config.toml
n_experts = 12
beta2 = 0.95
batch_tokens = [65536, 131072, 196608]
Below are experts of layer 5 (counted from 0) of a mixture-of-experts language model. Rows are named router (the router's row for the expert), gate (a neuron's input weights, with its number), up (a neuron's input weights, with its number) and show model dimensions 128-191. Each number is 500 + 40 x the weight over its row's rms, rounded and kept within 0 to 999. Numbers have three digits each.
After each expert's rows: a language model's description of what the expert responds to. This comes from a sample of Wikipedia text that the model never trained on.

# expert 11
router:519506536450489526441598500608520438499576494447532508529464517531554566538539517494489541524501499443513523543473518488528546523503486541486509499505453467440514545515512525426470524485528513
gate0:569467502448478434428502571536459456459507536526548576439550536467502533518486472486445560501495459442520501514555482437468514490485484500452434551571503525615500487535534502514442495491441485
up0:459476487433502547514543494409505456522485615476417389578494507523443465620514598473521488531532456523524427502448582483463544491434491488485465484490490481457514526515518458456524506421478585
gate1:493460518512530555450507535512454528532425469458493617556553461489507504433550493464479462457468471483547419505488437476453506497553488484469535511480504436479493496514458462471462471514476522
up1:458465511468493527487458552471401523449505448497464462485509464474494552535460501566484535510436516358435509458504582459493429562407510579469522523533493472521517530487509476488449522531466494
gate2:476497454487521496544482488515497537511450525553576538458450477498447419492498568487518584494454457484561424543513460466473498507522495524501524480482560524561465448481486534533533522537525542
up2:544510512507463461550492503487480504504505452494484472492543435482500524462565458438571435486518563470484539486476494435434512520490574461466447460444524535541525516510473509525434480430528575
gate3:486534515453497506462530516497506502575530530521478449416559498535487547442506545495488465506470488521470533558510482385476471478488464557473551546507446424499438527434519431473532467457435407
up3:483546464523520567477531531498433501528535562554510429524502596565538594478510485459393505517557535576480562488547508470489445559545439464468558540543464412533492479429479476467516474500511500
gate4:487477505547511472480548429444547544552482489448531507463493486586444561559514443552460528476446482512490497454423522486481480529524596540483495451503487488514512472553534444543460510537511524
up4:426504531528446516552504447488462544552569462501460457579540448530498518446463488445537455487441558478464498537509500481503546568563466437501475496399483487469507474536566503426501492537570485
Description: Prepositions such as of, to, for, during, into and career verbs like joined, served, won, before a noun phrase.

# expert 10
router:524470396489574531523564503533497465398468473505524493493519484497566559458502424479446502531492583414428524441532526529503537476526465595512489488562451460570501537554484468536505472521541498
gate0:467446542519531476546500502549469494494535486495528500461510506459506549535549544525505523516467502488512529445512450471449550515458497488526472431531476521503445483515464503468510564461559526
up0:556533488485528541465517492507531484482518603515522429528420505511528500475501473447546482493452503465483511479502532529528540505550534462529559534473459404564485586462406496482522491469491520
gate1:529473538459485414428505473450523504542490523452495482517494428504536458501529478564555577451493539519502558496505486455488491517555534473514508502496512463506479562501513496497490523600447507
up1:553476451490503510444471482520488467467450528415547550509517448544482468509463471532496462516506491537443538523571508456465497539618577566563546495535502472522505478468502470519441478567523513
gate2:470559449483446529470482520483469469490488526560569485454474494542507512454489475535524487505480519439462495437519470542526498540505443508460527462536464494446465426503477509402485522499572509
up2:504570394526558502483566512499553482501455483428466496447529440551472511470488547377509521551506516509488449504509546452507491512525469517488459549498506519555439533532453567511527543469571541
gate3:575484554411490494524467523497642472505531443469467550475528524476487552506524501528587548542504556458602488523466489456517539456527569473549534435495533499515511508491430541567537459519494520
up3:563496556471489531464485512504568489517486501492552529495498497410478479538501476536546489557437523431507537536401498420483496486566498484529510499501528524503535466550492582578475480580525435
gate4:526447430423525489405489467497497478532554469510540460394488553446554533462507580481492478523540479469451482469490506514506512482525511497540496558457460515498531525501439485514473402525538516
up4:499483515540485556560449616518486502485469411508489513436452537509464511461502534509463514439480591409531538526446502549493513494456484536562459507529497516474501532574442509494578443504551421
Description: Final pieces of common nouns and head nouns after an article, like film, album, team, species, -ations, comedies, libretto.

# expert 6
router:494475527449536463461450531534501566497439477432516488465483487534488381529513403559485412499511474466488425507531574494435528531497481506463471480425441520451530525532529492535478538522440506
gate0:520529459497423583523528489501494470523490587459464606514480540546486481484435475505449462509463430464527498473526472460489495557554462483420471385424448530531451474472488553557495479443451498
up0:507546466503469497511582477537585464487414483517493519520462493625467454458467513490518566536432464407472514422513491504556514552504569519520435502468525528492532494429432606574470586575508465
gate1:544505418483542416502505513547466583530525458507534508497464501507519510496504483457481442525485536456552491503554536502540594476519492551547538592506402476508522509453557548560506473506500464
up1:476583496427449488469434513491508491519511461545453500500540614497485552569495472538532519518459560481459467488477518442536371585415496555496504428450521504449479427510436499465511552479534540
gate2:548500539556491472438540497576553447545516427427560491521490533513495474521545465578549497556479415509572504587489499551563497553496448570566486520491516498489521542539537526461490542446494482
up2:519562527547446411449484519489538451467467499445525451540470586481512578532489539541545503517501443525575504490485469461526457494496484512526490484549488512436524590472509518516482560475559464
gate3:544463572548445534470443549484450485418470526492557532538462460457537542455510528487497451502479529475497514427535457523448519535544545509573521557527518497500601522507465446532506540491436514
up3:527496486565512497521462544490562504547450550483493567489500451564468573506479560503549487547487452484464482458509510513576474491523488481528510481575447464482533459476506490517436579484520529
gate4:567473498468531534506429518488532465464493593500493511465538479487511441497532481519501505536481595501535481495488478473505456435542514484410543510490540558451568566425500498561521501453476592
up4:550568501477471473481508522479456504445536539520450561474528479434463507447516543479516506506418537483432496512485476530491491426504489600502503456476531468500555527516543478465536494513574541
Description: The word the or The, and first words of national or proper names like United, New, American, National, North.

# expert 4
router:460493554471532484574532524555520498520485493563523467618474517489440486433440519541579512518470504587481513515542432480443439530501505535527483494545473479505503498533596490528461452524528476
gate0:455444462589493511502509539523458518501510524459508600466569473500529500447441507499517426518496422519570559487516552513575536576502483494544561499503502526477553507555548456438519507457522555
up0:538517492499613499472486529531572550517529541496469459507485464518409457500525548520496572442484538513506493485511484457499492441561549437389519488573548517466505511535492498509487540557543501
gate1:547505466478549486525519532563471489530505502485517478505508485501534552458589472536510452483535446453442549546446544453564539542448500535532466542525450542497475561514490524468517496524514468
up1:523540508531531460536495579537489436468498461477433447484433430482542464532481534533465535515533544518467490514468501483494515520518486577474534513503477483537472513551564469432464526477532500
gate2:488536492478524536502480511476544531499614421622452491546497472453565485452478541500525472460511470434556469482512498530536453551540532532475533535521499450546454532524456470526494459406509491
up2:516455532501461514519507468525504461483397548382554533480470567476456527548458465558493449502543509545431488525432457508471552458435489527536484484564496472460546502459533507560493541530505510
gate3:587543448458474442560498474563544488547526479590498515533473518423540467508476532557520535555501500504484535545413533459524478542492544471405549516452457499486503474428556499445483486483412468
up3:494469501427508431521502512520528511482564379583483489493437526441512509500472482516498494503467466496463526579510522501489494548499525422468554525495598518447575519515460404446504550513504542
gate4:400501492440524426458458518491558390479528467482500475520488551509492589540512478404433508548521442512487453426492548477489515408476539520473593522485458478485478521497494469539461514490430522
up4:537491538568498518486514473495472519530496473500503478499506489413491454464567473541584466505554510467541494502401468462498505539510500484506527472496472414524528484567509537488489531430484481
Description: Digits and the periods or commas inside numbers, as in $1.35 million or 143,000, plus minute marks and table figures.

# expert 1
router:541559494473513544457515487423514484505502575553483482512536557489454503431471549426521511417444460545486454419457480501572437507470529486521495490535540463519448490475514481465500489499498460
gate0:471470597433490396522519544542552579518507484485475607509510560557492511545497554474535487449547486529460540487522479520480527475476523521470482613461533491499450503450407462466534387489473443
up0:588476536499475581547470505532533517534480474483506561530559490492424480481549518476574480461505512507473536446585554466447544468543509454470503449456499539513498448468538507386470514453532511
gate1:526510413492517481466428518495518528465496547477506533447475525491498487513527568473452465485495534513509510582544517524487457493561475496521475507453530498487505443576499425483488464485425440
up1:466507528477502488505419450520541455460577475512457547482479518529499424418534554534454492485512462478551448510529530479485500461551479492488455436460436485512464509495514460460461522431464482
gate2:522482512486501526539456521525530515488432508486484521519494520511495471528450573482545549526513496516517476516497488469474511474439525507493588531493509412485474493405490525444583482371492441
up2:487453500441517460515461490493460520550438540466560465488528507579542499480416402482567530517520486545495551443452498427533592531486495518531491531450570499503467514518486560446483553505443504
gate3:508465549471528495470374531480439522519559469547533504479528561512456522539444449480514543528453513467462448485459494467473475550399545469575483428603523461515493566491489524541463517480458545
up3:488539481637540518508350431460453535586539487493548508587458474494493558473560513523512456506511490498534475474431477528473455509444506582555485544523539504501496514454544477499516476491463530
gate4:469515478576496460469493428526507492491501431579542492497493487461475561539505497548424474486437474520503454466472548497459466528541508517496537513466506388475459450491538504530572494602454458
up4:463543461449508552532462489476471506459468531495528556478516529559476503491481522467542582539527538503448559577480508548456534478510520524510542453450435526510505476468496453509427524412466445
Description: Pipe separators after numbers in sports and election table rows, semicolon runs of scores, plus scattered he/who/which words.

# expert 8
router:464551530467439454489537433520453554523490473450480516484482533567503465449500501487518464440463505522527504569406495453442488468456459518490495503566502486539516446495424577462483509487521509
gate0:460546472420561551471511453526493451501550523513415511562506457504478590521527506485487536474517478504509535441476509463544443491467511481513486446490517499581483464583553536428467521493529527
up0:501482508491461541498581524503482535549534475425438453533478530412459526531535460554476477536535518557505499454525507433542481569465503516443491451518528563526567466488514477479515491561490587
gate1:460476474487416450509422521555508512453535464527582496487559467478520506543480482496531507535470506503532473501509538517459576523442495490474472438501448498514542558488487504483462498492572477
up1:542539517510576511551519526545515530496485454459470514512468509509530492410532517416502395502527495538448496507477502466579529501514579558515501514493524476509435491450561429499480457571462542
gate2:475480489451515482561434422460524458478499448581523544562512505491513473504565538540527507439434493483572539497495508498498482491501542422444498489576447526531539572404477585453438460557573527
up2:518418468480506388469483530534549513537528461557504522564548497467536481459469467528428519533466438555494498554494563463479494480573552474515500439551391480501543523408462522481513466528515480
gate3:554547506450525459517496508476538500464478507427531464548521395486547531540579393596525559476470480535490487372476502424518505532498492525497545565483482505531438453512538471474548510510444511
up3:472528544467531518451506538413471500461449555520447369480578523534524522473532504472520501477452463521520536449460487511483481582541507488508481537564478495474558472494558479476546525542491496
gate4:606471493456537428491460507459437519514491578489559494516544465459497590491421486487541496522563457505477495536496484530473500475483510531489458437474511409550488482559510546419479502534461520
up4:506450522523478425454519524545565483562494600521481480497496484535503595467514477525486445516544494481532495462447473527518512476494423491517473430534464524508487505491479417574468484537511525
Description: Capital letters and pieces of foreign personal and place names, often Hungarian or Czech, e.g. Gábor, Hradec, Almería, Mc, Kh.

# expert 5
router:449426508548483433500450469468517468446485479511490557450486449499487551511528474483494549536471523436521427527498549451512558492524414502474535513465505454477537464526553503470616500548408502
gate0:456518435418497525466462542543477546454438530509471502490560543521486469499525529482542541539478480471602424493512467534500499519563477454465479494513515499536468570514427504473422561482411561
up0:552501519561464514506457437539519525441493557492522521460529545540470433493541518452620477434508446517563449497510440482440522517557530473512464528579438510520432491523486546544496534498473509
gate1:470462491488574566499522505506477496453499532506494573462457503529487485546484569525500517514476505473443478542471508443527488600496488465457532497483561517552503523533556534496474513585576594
up1:496558485515479447520537555445524468516521492518551477524502484450499499406476441505512561521432501530574480488623534537466534499464500549478497508504462489488497497490484564536515473403375440
gate2:532472533475513471469434537473565588485467535520613389529447543521441461440453568459503433519507508478543596486513479555446506490460513488515517506497456468445486537480505460513463475505518496
up2:462453528412523538499490536460504481456451519492480396546515532484481447457520580480479491493482502479510502448521439483452451495481474515446515542545517468508482500475489560486503556591503447
gate3:417457514495506494574529478524473494528511495526554485447533524515481528499436555540606510514538482535532488538582487450517495511435524500549585475484467545462457487497482457503548576474552483
up3:516442508502475549471507490487530557453404502530476517505495505511501390553567477482508421518476523495509471489482491508525475500482558531498468544468513545416482536479528499538608542529509515
gate4:485573511579538572495420499497492475503523502510512510500544478533497486493536496538446506423436583524509471548561443473469499521471493517522516531489510505561502471535542516553474535471467502
up4:484479512579509553500452502523520427541467513497479499512486438525472485495550505530486500439433587498530429519552455450414504468467497527503521571490519501531490547495549519560481487496475508
Description: Commas after a clause or list item, pipes ending a table's first cell, plus parentheses, colons and === headings.

# expert 7
router:541544455515460540575398482484558474496465495501471499466536516439511488532533562555441472511557475546501564501512512552530519539460578487485521509516514577506501522496434500574554497455414541
gate0:478455547451544583482496504489562545511437440484487551492411540429524593517457487547477493541536477502473536499527500588505428506458529518403466518427483529492480505505478519476521502517553499
up0:428523568505520435490495510559548492480510504507514521524476534522498534536538506496517585461515531536580551496463488454517523513487484487580514475544517496479557520463505452505501483513536444
gate1:487526456484425535500415470554555544477492503433499526497415524465483488519525495475508514502437457539514481408492485513520443459459473556497508502434514533538525498554504541494463514489551440
up1:494459451472490538442495496461491515432481541472518513526584498533451481488548479464461456493458472507444577343523490417491511498508568570515562553493501442559530534471504531488462513404478510
gate2:472513475576456464500429484459532462492512516491508452470536517578440457459389549546510442547541489474456471465544490433499539466499520438444405420468472529528424522518542510484444464533506558
up2:543462568495425484511517507490514439457476575505507391532496507486451429553512487483491473522497494473457419462529513542476537566545521501494461508502487481469510477529528499531526524505530509
gate3:537461442501432443384578475511422532440531571455561486446501484526516568516542472503536451466503517512562527597397577511454458502512468525516467520466595513489518515526514454461560488512443510
up3:468510533513489480450552595561458543497443477515461537476524472478466546556472478429435529544489405507614500556534553581452519535536534498547503474440535557504546460490560459454528492467527514
gate4:463477530452507437534575486454502497517450521541551476486511532396521486449491533494524486439487491519576504490512468470514555480551448463535486421561463505483462502531507564545579469465496525
up4:480497543572508465520526530525499536531413500539535491532473589522563556512415385563511498571520475502451489465514480534528526512445486482464489478435485496481478480539521405474505494566523520
Description: Short fragments inside ordinary words, such as ec in indecency, ic in relict, ari in precarious, ear in searches.